config.yaml
n_experts: 192
tie_embeddings: false
lr: 0.0101
Below are experts of layer 4 (counted from 0) of a mixture-of-experts language model. Rows are named router (the router's row for the expert), gate (a neuron's input weights, with its number), up (a neuron's input weights, with its number), down (a neuron's output weights, with its number) and show model dimensions 0-63. Each number is 500 + 25 x the weight over its row's rms, rounded and kept within 0 to 999. Numbers have three digits each.
After each expert's rows: a language model's description of what the expert responds to. This comes from a sample of Wikipedia text that the model never trained on.

# expert 23
router:451532511512525519496480499513474518508457513510505505516468520441525505461479470458540482523462522495512508491488550532561527547493464496496468490496512512468468488537506515522531473474501477
gate0:494519520527524524493519540493510503505481504470489499500514503476500472524510486479542453497509481546537505515489476487504511529489489484497501514490495483503527522521483544558540527483500532
up0:518433535458441499527522556524537480500530491470489503511519481495483500472543488505515531529473508482465482480495476477516481477523511517510515508489517559484549468489485479455543546490523456
down0:475490533552516495498474506491501509466525505479482529486475478437445477494496491497503530474532497550506504481510488487488497472492504529486499514468555506544506505520526436544476479517524461
gate1:517498474510507524477489482475497459529465512470540510486495463477535503500511460503462488513508563479495495450519512509501511470508507496501496467503455505478486511537530483530522495481500467
up1:511493526522522499462544532497500520451475501532485485502519465533526499468502516503561503484516463451545466515459520462489477498521500526502529556521498501510499535466498475504478519538502531
down1:492496479510509504473505507493549497436554496521476502481525474509525516497516508511495483503503533522511518485501528464447514524512489506516558566489495498492515536467491492490489460468506531
gate2:499518523508532492528479483506508541541525475489530517502501505500509532534509452479493459548474491496497499504504574533540471511497487504491500457508487487499515507482553548506500470468510472
up2:499500527524527504472525486491495504501553436485489503478491540529468511472503514462516493483507502490484533492507529497510519510461497502516467490538565465522487496484529505494434492511505480
down2:531488510490513471475479552470520497517483444506458500540481518470451498519513511464500513504476517489481524511536511478476477470485515538491527517492477493518511448505500535473473534495499522
gate3:506525489448524512478475494540547518484483505512469541481476558435490484457506478498461473486454543536507484493487490451501523493515491487532489547515498483481487501478502494492481490514503524
up3:510473494479491466453456505535463521458525510504443540485526529495501479491480510447512529534509488480523518500477534527455495488516462524532474557490514482455500516500477511502428512497477538
down3:512472492483475507483519477494491459454485486492547479472515458495471495517466511499492479505515506550460468504496498463537487511466469489482466512500476466505509542505489489497487452520541490
gate4:492465525519506546516478513468532522473485454515509515531527495493505482461481500481514509488468462518510484533495495487528542530521487528492499479489485537454496484473472477492497495487504495
up4:501521502477497453478537525507500505523513497479510519479499510451536514539532469474499537480501473488522489458475534524467498483443525473494472511511489502563493523520535502507535509498508512
down4:562500542497474495502480466532532488500485473525504490558490479467518488496516528469494498503553518454505507489482447527525521507460530482533524519511526455497463535480505497475525465534519527
Plural noun endings

# expert 12
router:477493499499522526495497513492514463480504497570440516494515467511530524485473460505535480511498548522481514532508525501519539480500490513524498505441520513512509510452504495445487509462471492
gate0:501525498512517519502513549534521495519529528481507479475516503512516553487496522468519523487491515559475507503451471512509534487511501464538479508513527516502512474521456499537461512447496527
up0:509509531478512497529535512531535488545522469504487501491523499443514540534495469444478492479456524478511509495503460474502458482513488488519453516481478469520531515489537501489476489480511479
down0:502480545478500473500511481474492464500492513488475499498481491490488508531498490532434478445467491496475523488522466489555517494445480465533505546484519501540543507480491500507511505506484458
gate1:493525482512492506512466531481469480538511488518484468533508445482504515472525484494531495509521499454530501490507503517501580484519527465557482498456481480492455511492496527548532515507460452
up1:491513461510518499497452503470541486514495453537479515497505462480532510479511524524508525479510515462515473474512520535526578498580497486536496493499463495486497503465500462511517523512472473
down1:531510518528515465475487486503524524463478527481517557484487481533475505469517482535511504463493500523506549482497517535524491476512459494470474583527470522491479505558514486458468509497505522
gate2:496538470479484524520476482478542458556523470520538518473536481510506507521481470463508497529479517489486472500496549520528502501506501504462542504518464519490497545496487522527538500491518487
up2:514498549529512453474478475531505500494499474479473503511499478508430515513487505504507427515537506485505514508493509479505462503525451533435459556472536510489520485473467488461479520512470505
down2:462480474504513469523552499498538525520479458492480465546560485490471492477520493481462515449535505475472517498500511504479483503468500496439453479460503484509489520532483505485465524467529508
gate3:476494514521501547460461532500509489503524530515496525510496503491492521505518503539503437532484519496504577507502501446523515481505456532488480495497496522545476473464509527496499480507517462
up3:476490491504478493501494514490517487489454476488514499476504526511526470541513496540496483554481504489508537539482506446532501513497494507519499546483495504502495494481523539507468536466495482
down3:533469461471473484519499487515532475477491466510499512514482528525464455474500527488497511504505514483487426481527504552500442521517522530547456482508499502485538553509504511524470501535497492
gate4:501496466541529516534476536504532503464499547507485521486504579537482470487520499483503461473472489460504506504498519477486541508488520509494470484491511504435510524528476478492544513478491499
up4:509517522466485484468488507474456508509448472495551476510477490497542492476512505492524552495517484501499473449498487543469488452503483514496503513530474503539519496515535463533485513504528517
down4:485463518474497535508483511503471491529491498535481468456490474452507501489489524511498468503466512470487514493510478512476491512495506450500496475517490517532508472516490505504532500519514508
Conjunctions and auxiliaries

# expert 52
router:470514526489483537546523465465529467500483498526486486538482472504505482441520471501491472524502544531510530503486516544515514531498480526527499498467524540489484474511497503510495531426475513
gate0:500536522484479558504513486443532481531495510480483527531507480503485521525507478520538504516494507530502542573504497501486467512523512521480487545459502522553514469499465504499516511466471472
up0:506465465497462480509531483562520526520492484551522464489522524486496568490524559487477503500495537503491493462558471493497521490498520493505482500459500508500522484506545488504495526521505482
down0:515472516460519518541491498469516519496476498475477486486455463507533515470541517475484459465494486525456528486499508496512489465505488490513553527518479533501537514503528564549500467466481483
gate1:505508496488487516488503505508465445488502470524488470498503499480523495513513441510500501522545563487521513444480535493520522522529500529513498432487485503487458526531473491548519498510528487
up1:536540533501534506472487523481507485493521564486465493492520507529497465466517519507497503496493490483468469476508493491510516513510458457502474468508529500547494528465509508531476507509448520
down1:479492463520465477510482503506522547462537495489516554466460452476488478489518499506505491517526488515534518505469486521487511493468522539521521484446486518525496471484473508495524509487537473
gate2:475535483496486454537539472517518477500523491470544498497502502482501509483484495495508456465498509503500485511484506522501440480486532484484480467495489500492480547484456474500459528431521472
up2:473501491532483479492519488534481490476507477479475499471510504532482466483531518461530484497498517490526546481476503472459469524493481494467506494469519528477551528475498495529425540472519515
down2:516492533529493494524505471494504499459529485507477521495521515513455525515509459497525509484540526454482496517507537492501482536447551525505503475465464508472533500512475508489505538524479506
gate3:493523493468484510510516498461517499509536471495500494542455494484484498484515472513495506469512527517492532484509475511521533503502469485533502522501531496484463505543519484517476492469488484
up3:517509501483526501465479538554449503489484488487496529466504505507501503492463554468539493518476468534552497530520459476494511531515540498514504525523534499479496516466506509494451475500502512
down3:539477539540492519521474465524497428527502495508475524513523465480503475540527533502470470553511522534484414490496471528473474499549509492495482511503487497506502522474508474475493464514493456
gate4:507539541476523558530507500476528496543483484505475529500531518518519468491492465534499514480437469493534515479465547489550527523469521488473489522522485496497495458481478509503530517465467526
up4:490494487527528466505530531478478470517521490497493490497486510465499508479480517442496512523518498462465483494563494517438485498531482534503499499491524515550488535518506513489501476530525468
down4:509524537494530525495461513527466511486467548467508508479511450485486490465477513468502485483477510478448502498507525538519452488457454470504483500507515486515480501477510490461477469524508473
Word-initial letters

# expert 34
router:464489506528534521502459460499525515499493514496481468519521501525519556480462435465544451502470544500505463483519509502547539490509485467496468503495555487464505515484471463484536511472493485
gate0:484512480486502518455512514513518518496506527473503489457516496513528483482502497527536518474469544541504491488495485486501518502485490461483445535488506476524517491538492499505482492479449524
up0:507519520474499500505530513530509547512502477492517474504512506452521527521477492503501506483466492507514496450507487494511517471549481498491458515524500497479530461539511460457562491487506495
down0:505492500488469503502479501503483543515466472513535503490462489464498483531492501472438521470493490525491536468492478469500521488513481451446460522566470495488540468504472510521474524512503510
gate1:490498463498498501548440495489515507536470508481532486536534483559521541480507464500467488506538526452533501482518500490527513484489511502521492487465509521470474529534497494509527538507490480
up1:510478507523513531484478511490507480473471474500494482448517500530534475526461520554518505499509528493454455492515520497530488486533472545481521539478509473498479514470518489505506524476520513
down1:499485484473510517460513506475514524424520481541498535505545538457515493495522502479506487517503550481502534544518477488506544472497483466520526525502476491502472458513501520493536539521490515
gate2:492535490514515483507464470479552484497487463500518500512496479538546514504492490467494457525429507492501458493490528487490455487483521523463473496478485521484446524512472484490508505473534412
up2:518490484514482523455499466512554522514468485468487481515478505553542450489492499501510461526458497458504512478502484484519486476496475555469470518475543500487515452488524464494449496480540471
down2:521500508491519513503459502481518501499498454520487486531534484534467514479487466493502495533452508464504510488515508445490506481468517528525505514508468512508474504547496499493492518483564520
gate3:477519460475563483498507480507501507495500502508504498520493499512475528480492481496498486466493517472494510527519495464486518487490480487510454475502500507462514525480479492519479523477467485
up3:511495477527515488515490487499448550510515497509456509483505516507501444542524495497491486528481504506497514504505472456532467459500481489522519518503468495473509517498502515539449476445468497
down3:475490488532461515468533504508499479461477482505497531497525532497481466533471512554505500512539537498487483483501512512485508534459539470505545457458503463510536510523480493519499469451550536
gate4:461475503510472532515492487503500518501528520456435484467542500497522465463494447517528484484488477446488490510449502497508502514474522513490477518525504510462488506479458458505547512517474483
up4:556534482501501484446489535480465467471524533489557502514463525505465504504504521486494520524505500476508522482539509541412497474512493513551484467512501494558477511484522495489533493473492508
down4:461482517495503458497483509485508537479518512487489450471503478454505492477523481527506513511468495515505483515509521488516543512521510511541489499499543506564457507475488438520499476520514489
Capitals in names, abbreviations

# expert 59
router:496535501510524507492510442512451509452464551514496501487531492499517520498488468483535444510497495539511485514491517516538556493527457444510492531500499514459488540504497462493551482475495527
gate0:516492524489523533487488482504492455500485535503515498509501495497509525500533474519532490518484479525471488518474506506508472541511489516456515506475468499500497505562459535496534529477472484
up0:526454487513490505542502546550461495509509517533489497505515494473479529498485475484517507505507513521531488502539494444488473479502501521523499478529469477488574464496495505489546512499543474
down0:503504495458525461495506510511493519520477519470516492491468511460478509560511489504495511519531515513497527463539520485543522493466528478475524499511511507462515502506522544518477490477471458
gate1:471481535504495475513534463511512441524466491479502530488509465503549527513505434507502471539500521495492552475491532490522485481538508483500515546493494506455425497497495488479536537517500550
up1:472497510518486492476527446440519502507504530463510481501513512510483470487475490510506486486494504509447480499522481416489488509494517559472497483532500509486527497499473446498519472442520492
down1:484490515533485482511538500547512513467495512516517468502457494479510542535499510493510517536484482516516532496510505471534503516526500491492474556446494492530500500527542463483457470538476500
gate2:464557488461534524524508472514504502496505504501559456471526489493533511552502526460513499494487479456450482519504501516460517504504504487502551500479492516489475550492496488541492493494521474
up2:456507484494519543475485482543519501493492497482522482493508531526506457480509529465548514528501499492498464549479458474473519489486486513508507540476487505512505516500513456499491537555483494
down2:512478488518528491509530458525502472462525498484503458528507563543452509492514467554529518527515541468498511460478520482496512471516552492511496542467467517445511469506496479505523517509481530
gate3:519549543528519494469496482477461501480499528508492498471509480488512516488467526474446480485497524513466483498517500484504547505500478461470513546518466524510466537488485460529460485504512499
up3:535473506555529482517496536483487539503500486517445523450533515520521503501542509496482521495526471498493474531473519500469534540512507504512513505481497491503533524481508546492458511476515457
down3:503480501456469511530531467526485478467490458483499522524476487526456493511443498516460456471548530506493472467471502495455498478504495509504495509479497499501513499528492457489539482479528517
gate4:490491492507518520476472443477515511458491530511451550498527539493525505494556523511488521496511447469500496488491539518493500519511519485494502532492527538504497468519490481495529471536509477
up4:508470496494502486522532514501493549524477509485472537494516524494509490494491457470544528464526498445497497486512505549473508515518513529506505465507476475498543509503553536498507491452482478
down4:478496487468516497474486514492533514511528490566525487493470493446518505504501505491493536446504513483497441470546469503490485491536496492505514502526488515494482467493457506502525444550483509
Copula and clause links

# expert 55
router:464529503547522549550485511510504473495459526542468507512494489499516537516484484456478501511515544527532500486495512565540484507461447517549493519441502497499466509474536473501546492485475506
gate0:478509526497484536475552485520512456498484517494477482495486485541479509528508504479485498491500518524487503504481467557493510493507488493530469522486538486500528512506463502490479512486473527
up0:488517519513493486523514547536498513504489495498471534477526458473474489510536513472498473473501482528437457466513457514503493518476552435476470487511505481485517447531512482509512499503539465
down0:486425488467552498515499493504497526470525531514488508483479517494534468536511485512491523484523481532475521425505476503551525514487480486460505530549522482458491495495529508513481517516488472
gate1:465511512522501546481491537503475500537458494494498461476489496514550539494483503497515522514521554493486507445516451520545502496553511497524524503490472554447471528494496476526530508509482485
up1:512524508497501489487515515456505521485478521491463503498549492529544488497481515547474504514487503487479473501535471488515504515480518498471463558529489510513526483504500445470497502499546476
down1:499495519493523479474506489518532474475495541501464490518521496505511508447541504479548491521506532533461568524524498517481491502554523500515508508453498499530479466505463464489486504525510510
gate2:509561510533499559497499482501524501526470475515543479475490476538514506495470512478463462484507504534525484503516517543520481478477471510545510487485474500488485528493492517518482509510531500
up2:427511505512500459510511505556471537538531452505474511487529485552513494506502487474508440513491467497490514498521475479491480542515482551497533484514530482481514453485473488487486480543522491
down2:526547498534473542533478518511518510482500459496502460469511530506508516492509515475478488480486539486448536516465449459480504494499485485524542456509536512481502484498503531489458513494484547
gate3:509580503490528538490481514500517514514492470503460501532445536489477506469466497496489518500529511508500530490488494516550496506530498467510466493449507494484489524480539489501488508505479485
up3:461497456494496490510485512485477538498518455494454531511447535489503544524485478480522499506478475509492510497472485544504524523501564481510488518481510528493520471460522476493470480496495459
down3:509507540492478449500467452522584465495515522509503499471480512486500490483479519501488517513509499519490480485528485525487465471529508515501472498533493497472506486469525483501523515528491519
gate4:489521493504522527539496487432478497519503484507462520490490521513476499503507498486504494468482492479491524524464543499503521481473521525511449544466445518465478480475458469462511524494496509
up4:479490515485514461521561530542435483470500486493495482494498483478464497512510546418463516554495494471496514481535510472490500491493491505467554514518498517525497466521520512482519537445491493
down4:473490512499524527492464462509544536536492534523508466457496509492525489500557512514483527494492516522511477519509498505489488469473516491557542523466522484546489506484498486483484506544479559
Headings and infobox fields

# expert 2
router:477543515532493547487481528502450481454469512515490476499494494474484521471490473499496491545523529557467493487552509561541483500474481489478488501496552505497491522482508504508511516493480498
gate0:502558523512510486507533492479524472488529484508500494481502508499499524480524509492496502480475527560494495490515499520496514521537536471477478532451516502504513506484503553522482498509481500
up0:536495527494491500484547495554545470506480496526502520524503479466505513529505491501476445488472511522494485544514469507533523484549547549537513473501542499528570489519514495515499507481529454
down0:525469485537526499448485500544471518518496505531507516490456447480483553529494541480442468477485501511495541465510482536527517510483496513568505525519463451474493518501502550503482461482533471
gate1:484501537508457526522493471511435463528515486520534533500473494518524505435479494493510486494500524504520516515506452564515489462471518491481477493471483517502466497500530478489482522509474500
up1:521531497483516497506515499445502498459479550479404524492501513509481532529488503477463522475510493485482506505513517485520502504512498533528474481523520464473541508451500504502490484501535496
down1:456482551521501520491474505477516510485525473543502500499532477495481523447478526487479472482490511510534567491527543482524519476493474502466460527479471484507488501468507522516505516506549527
gate2:485543506508504510519490455525506500541527513497539516451546487499486525494505485486472484506510495488461523511528523536516452528461471494471523468488459451483463499526481555545515504505482477
up2:530521518491533547485513497556525503508488497509503506496494510511443489469501550461472441494493492528440524520492491532527486514494517506471483512488508528512540446515519505514448489512520488
down2:521482522511526492497495503526527506489512464496495502563451542554480513492497547491496503496492504527475500486535474496477485517495531537510448519471484513504541493542506473513497514529473501
gate3:469526532503520518481495480520492519508472523533505478512476536491443539470500517499497503488497526499476464543509492467507511499506474465491477498483537488471488531474482527518478486465517530
up3:499490470520508476491487502480493502480565428519485512499507536523474469538513498474521492505515508498528511474473482520477504514470490463526481511485465503534521457512498498491447503513478479
down3:478485486455494516523509501515520475507547511533528507502526478474497470524477529481490454541472561496489476473516447525471546518492571498521489461484485485524541488459526493482492482556522500
gate4:502556493507511555519461502497527486542485504489485500522509502486451495435509445501502511507458495508507506493473471518571510521473523520454486509520522515500487530452490472501499515532496491
up4:488521505480481476467589528510479523540473514490499524488490489471530470524486502461503497467512440489507492484544513546467482490496500487511492466507519485489492497543496537483525490440506516
down4:496517536483533511452459539513524484505500491535512504503508523492484517443508530486499496511485530507480499474498454489495457521492495531528532560500526497556496441509541495435496480493567490
Past-tense verbs, N/Z capitals

# expert 45
router:479494524513504525519461487479483542473503504524487519511500498489512499474502461491519498483524499520512510470528531518527493513492482459521509510500567567465532521507491467521481519481497455
gate0:525531528499529506492507535489512432512502480459495546456501518477480522469546488495513468450451462526504511477488502526522533524534496468526484541454495522475497508502511524489496517520484519
up0:522515523489492507520556509534522513532481461535501503515487507486470512525533524467516499511491502509502506432509454531487472473508490452545498452530503498513549488497500478464520510486516438
down0:486498545502478521535526492487527506486516498488514517531482512507519469487514482471488519454533462545471532482495501506518504461501514481507499534502533456480484562547483487484487509481475507
gate1:503503462475503512493496492510410506488519500519493513505517465498543502483487458500488456502557515508505534471497543500495476494524532471459521489478501484481441506486504474502487555510484512
up1:482491505496497505499524499489497503442552492467474480457521438501517471538477457508481470498499491499490485475510521459524490545494537505515502506515493511476475497472498507503503507508476529
down1:456495499507489508504477499512534496470498479487485477502567523492512472476491526502501496507510488517550482515509521468519480484509550526509530496460466513532474456513504494543516487481500509
gate2:499545521489509500550507507487504534491516500521534513487487507479466484480500483483524478504482501540471518511513517476537510458474516471477545488481494472479484472495547525519528522494529457
up2:487483492511519500512512550530497484552478502462507468525520525545461483466505506513486451516506522484462534521525481529495483535474500530511528490475509497498524535456503494477464505492490479
down2:510520489478477508480489474501520532508531501474516484507533540543480475491530444502505489531527515510465535535514465483499537471498470511519518519460484500515524508525485489531498478523537472
gate3:489526517481471472505514502481515506455498462516479498470521522507481504465512468541510502483464483478509489525477521516538496538537505433515485495491506522497487520520507478494473515463483434
up3:504500497472515471502506516475448533480536504504519513458482514480520507498514511499484486497497470485491505489518509530463528504481487492507491550498488491517490496494469515538447512488482463
down3:525489494475515506516508498503489468495517510500472499527543507521489503516507482539485459445531513514473491456480514528501496487490478499508482492487465455516516538486464490509486503571513477
gate4:528547525507527532516493493553485539492483521525485478516472505496480465471554439523495530477465471482498479495496479528522537500476510489460481491498461536480471520480518476496491542527500525
up4:510499506475479463465509513514533485463500486491461496489509553468503516517527485455504570471525524515474497485486517535474537490508472467558503498511494466490480468499516488520530535510504465
down4:490494545508522507489482479500516481485498492499507492467462536503525482494530547478530509508515501499473464485527480487462536481535454508499485498471504483528454472508562498480513494540527468
Inner syllable pieces

# expert 17
router:466530517551516540522502511509486494509485519531498495517512473457470509460482426499522487514524512488500472508472519540489537494472474499476447529440541516464500508505527452499543510491513504
gate0:507517475512499524489499522471525516514523489512455512484471508522472491488511486505494520534517506534480508500485489456478497504480503490502478507481498538525557504559479526460524513475478525
up0:514483510495505492504515534535515487498530472561485528506528525480474527517507524472500484536499506495493518475506550458507471484486486499497497477508511501466529493545522465467545514533541526
down0:515473491499492519490499507529553479533477478541472522484456451469485504522486485505481533477493488508516494466468492501503504463492494479487524518517505471502485517522523474510492489514542469
gate1:479511488535500531498501487533513508515519547503512554515498494485500494491479434469531482510507520468492510478481487499537491433464472460491461492469467504484487505474525481521536502520537511
up1:533500504501522500491500520468532476502492493492485521499532501496524471510485462487462517456489507475485470461524510478516521540497487502495518503546501496473485549432506461551490504491493506
down1:489480508515503506463487509500520510511494468465492527514473484537494532487508477505509527448522521495534525477482473497491562513511477532455486486493510505502476493476520504449491489537583522
gate2:476564498496512501529518460532487494493497474544520514470487505494453477518500501464497470482517541503469511538493488479523468471448513509454494490487491506477485469478512466534533508490541471
up2:494504487554517479446472497528490486464493491468504506472483524493492466480491515455517456479506502491440521493483474507529501532496468530484515513444521502484524490508490500537492547484518539
down2:509487491487530515523468498498532485488468467490515488477535456543467573506465443503490487455478534551507502502484524516519502468463519490485534478481511482457450517525510505531522516495526519
gate3:474539556537516538460459482491487504524504470489485505445483481513477509475516491560506456489509527528522511502482486476505503488507469465519476533502525514497483491526532502503465520493502563
up3:515483449495504448507498477484466524505521459488451493491465507469491449522508468467473523530487467480479517482491490515495539558526503509539513530511499510497528488529517488504478506473513485
down3:537465499492448475514505508512504470471518513504537545498492474489474456571498484487520503565438541507512456474519473475526466465486523503528476465516511478509505497499489522492463481494567510
gate4:515513538548502554484471501506517490517506521486479541509541507524490467497511459497495549533531511486504476513485511530512536502493495536456487514482511478460494521430488514464515542503497493
up4:495494458458465491467530516525506530515491468504502509505474505513536497477498491495522507485437495557504474472484534512471480475532484499548491453507495498532521524504553493483503501454485582
down4:463492506501509454527517502520531530493500511484459457470511519468536478459523477513512494485479535553503494468484480512522499535507502518501520568454520518553474483502547473478544485497542501
Table and list fragments

# expert 1
router:450538521506485525510456463509526537500527531552472487487500482489520535509453494486538491493512532496536535510489559521509475525482475503522508522507527484481498474477513430482525498463489497
gate0:492516501498497505501484470495544507487519519508463485468480487502514510479497496501541493537511524523520542534458462476541464490489524461521513491456498517479494514485505534534512503503467551
up0:545510512515519472502528535515522481527502471522441485482504530435538526509480511480496513483504482531462490466508484484510511519488505477503544498517469521507551501532528484516546506484513477
down0:507455492505514480470509555482516493473485518500484526493469517503483526487505470509492497496545493534516527479518499476507487501530503478464476528521491502551532491477543545496502499479482488
gate1:472500509508446507496447487505468506497554544495501513465508483511494543469458450506513452557526542473522544489510508539474468472466515494495529507489486502470460513465501499493541520515464467
up1:475547533508453472527464515494467521472525543489458496527507534557531491485491507473514498503492489479451463538487490475511525504510507489479489493521497510487491535497489470506486500455461500
down1:504453490473499490506480507505491503464490496483490526489473469519449464490526478544465487513487495498518530528491523468470527497498529540516497538490504485504480495499470517476551488508528485
gate2:482545510483514517526492464536493511504533511532494496438500485476517515538482506480469446482495516491518526465495535476486489504465497505470557529494509483509506498538508492508482516475545482
up2:473483511500497518484468504501510495496540490473518504508499515513478497480505490474509527522517464480475530526503474490512478553497525529506511491451503553536542500455487532470498526493484490
down2:508534532486538505479500506526529528484472462473477475462528507576456527458516480470513535514467512473468533524471525499472480473516506516505484507446498484465499495483487496506489499525509536
gate3:462536463487495514476485524537495534499523504563492506501471518499483522494467499488500462528494549494536481508486484479519509532518484476519474445510519470508479487554517503516487511468532501
up3:532487507515522496506466537504469482522487476512498562500508528525533503546499541492487515501493449527486517534496466486486505544463532518520507554481533532494514543490493515506480492490478512
down3:490532471510421475530476485497464506482465499520503509502523474500527492529479512482497472506521533509472427520478504518502501480492538487510486507487502464537566549467484490490441452521524504
gate4:480520535517525530508524515508529512511523522519434495490570526464470480486488495514487557503517465483531514476472486537543497498519506470500491506495472533477432482468479464513506507490501489
up4:550468478474459500451517503491474520477474472510515523494480481518508503502492492471514499518482536469470503458512510495447530524488496517458483430500523500519552522537551519482493510457488506
down4:502483519466542503494475487451527507509493530530527462506505482498504486501496487493495489471504534525475499481552501522493485552480467481500515502503502450561479522512522494462524465530517518
Capital-letter acronym pieces

# expert 58
router:443487484549555555488515490493503455477540519531461459486500472478539510467506530452478472483513540546500552507553536510495507527505472491516488552506542506498556477523460513477515506473471478
gate0:494514485515524532475533544459504452522519512511497525482503474488516497504517537487512473522474507495487508532525493524482467515494445507481466524452497511522520532562431500476512533505484477
up0:528526549492484520520521540531502517536542479491497502496525513475487496508525546472437495506510524499492423492511481464506502471527467489529461475464518504457535499505465506490495503498528447
down0:477441508461529460472561479471528495561487501528496516469509493474481513519497508530463502493495534506455492457477515490505441513490496480459484506543508479473512520524529517550485502480523474
gate1:484466515505532498487464530491499491510521531530501505503544446552490506484519484533514450476529535482531522521522519517517519503487472493503495455461446470524452482499520480525518560534488493
up1:467519513538525489472518514508525492518484516496490516455542445534529445519501549502508482506522511443501481514503485485482537526501453497481459482500491491467509517511514466522501515510514434
down1:516455539549516511505515535528519502474536471521485538471547480519472485467489524527494510528538514483474485528557523499500551476518512481500514537473472509543528515514490518489491534514496496
gate2:479529517490520502515539491465515493526499483528497489512448488464514477519473512481470507504490518524461517500451568527511451515475489449494521487488475494485484526537482542475530476521531459
up2:528506488492496498465466478486491536543541462510483459527451507483517473455541494470479486561511523497465524470474508481489475545498451505466542522499502505515529531487452499525483514536475465
down2:504490526486511475523466484466514514481514483459460480494486500528466504488476513517522513515536504469502549519508489495532495512479569479474527492451463495453482499522487499517492511501520479
gate3:466518528504538533461496535516510461473489508555504498482504478507481544449510537466476485520497496487488509487463511467497452516532467499496488492522527526466499516520496476512460510507517475
up3:513477502504514454502491513519456485483492453492511519479503528471499477516503522529532514484478498499499497516502499525471529500500497427519492532505517568473514523515507523498514504480489534
down3:496482488469478525495492521520537468526498506467497506513541540543512451520489459494511467462533507522524470478480457467499518485478524519513480461496452536478445513504493498500520482516512488
gate4:516496480537512546517505510518534500493480504518485513472511513505553429494496501510495511511480515478533505533475533470553502501534500533531466520502493535474500522493421495465501518514499487
up4:499517509485516480484543550508490524513481480484542508490533509501486558526526482459486546509511467490505488458515508548444533536491467474469475490493491487493513471547551555482514480499509524
down4:498523506486517502476497523513543499497445506537513489485493498498467529473544494516506494471534514487551513490516493494510446535506440501505561528490512455485478488510481457491477465492505521
Infinitive to and modals

# expert 9
router:451516511534497544501501514521512529496503522554491492475528499507501501507496450426534504489506579488513528519523547529512533510496505505501477527507536559476496461517508485531502492480486464
gate0:485477528526523538510494527513492478528522512502481509438514516503486489481495492485558476498511483530547521524501484498529499494500489491492486520441522519501559498510499511529478479503460517
up0:491491567483478481510544460515482513523526444547478478473530523470482512490519494456498467503515482470520558489498465484476531509548484494520544508498533499508560484505503516484528477484506496
down0:469512533507536451497508487491503523535528505513469509486482488501536499485477457526479497455507506515462572467494464501511504512499470462486496521531505482493523506489476577481506523490518504
gate1:444517520542507494500500556511469507481492506465481497464517505513512519464479412475507519548525505487515529526488512493484477479508514518499515494512520468481488446455489461468521504491503500
up1:503550482501499512482492514482505466515494508484503495508473506529544478526495434503462511495540497455477488465497522466514529509508497513522522502519524465512490560510486477506510513515457529
down1:456457501500490518462497507519563518522496473511533494495488508504478477468514496528534503505473509525557549516480521487489535489524494559525500490464484521565485516542516490500499527546489481
gate2:497538488518502511531521486520496523529494529531510515459502502510490504512499481482522516483517499447484494507526539558533463500504535500487540513460478546494517568491483532545491495486549433
up2:490499524531544515445509545537514497532485494517470495445498481530504494509509555514513488498523484495504538499487505521480508537516506503510477506466559593472540497500483453486465507482479481
down2:496491513502546489518497553525508488488547432507490504496486492511496447479517505502490484526519563504501536504540507488520495502497484493485527507502524533461512489535495478527488536519464489
gate3:504509514463482508475489502500493552479483511536487494501485490453478505440525491466483516481504540529546518487528499477520521492501492483472473542511499536509447464490542490510461473507500461
up3:544474564457499477509484520514462492473550489521475529477475499509536472499476505473502475522506463502482523484469458512477487502477488517531522551499488529522511510489531498509486518506477473
down3:533490526471493504510472495523443463480511511497494487529504503495506471546451504487501499480504529528461426479475552519454478502507483522456511477471479485496530522478504472498464494467493493
gate4:448496508523506545484488494537535501465510510508505499438555569473504480490457518500504498507499509457521540489458510520510511483510504517506478522522500476475471511496502487483469531507525532
up4:528462491488478483472467539525491511505459519498471533509444480520541492539483502472502458489512489532492509506499521510505467483490512481507483468497505498475521513519532536469509505446455504
down4:510504485444466505479509491517487491487511507518494474512523545492574508490534497545485460489458518516486483515521507498476522523480481483478535527481509517522476512479525567501521456500499536
Capital letter pieces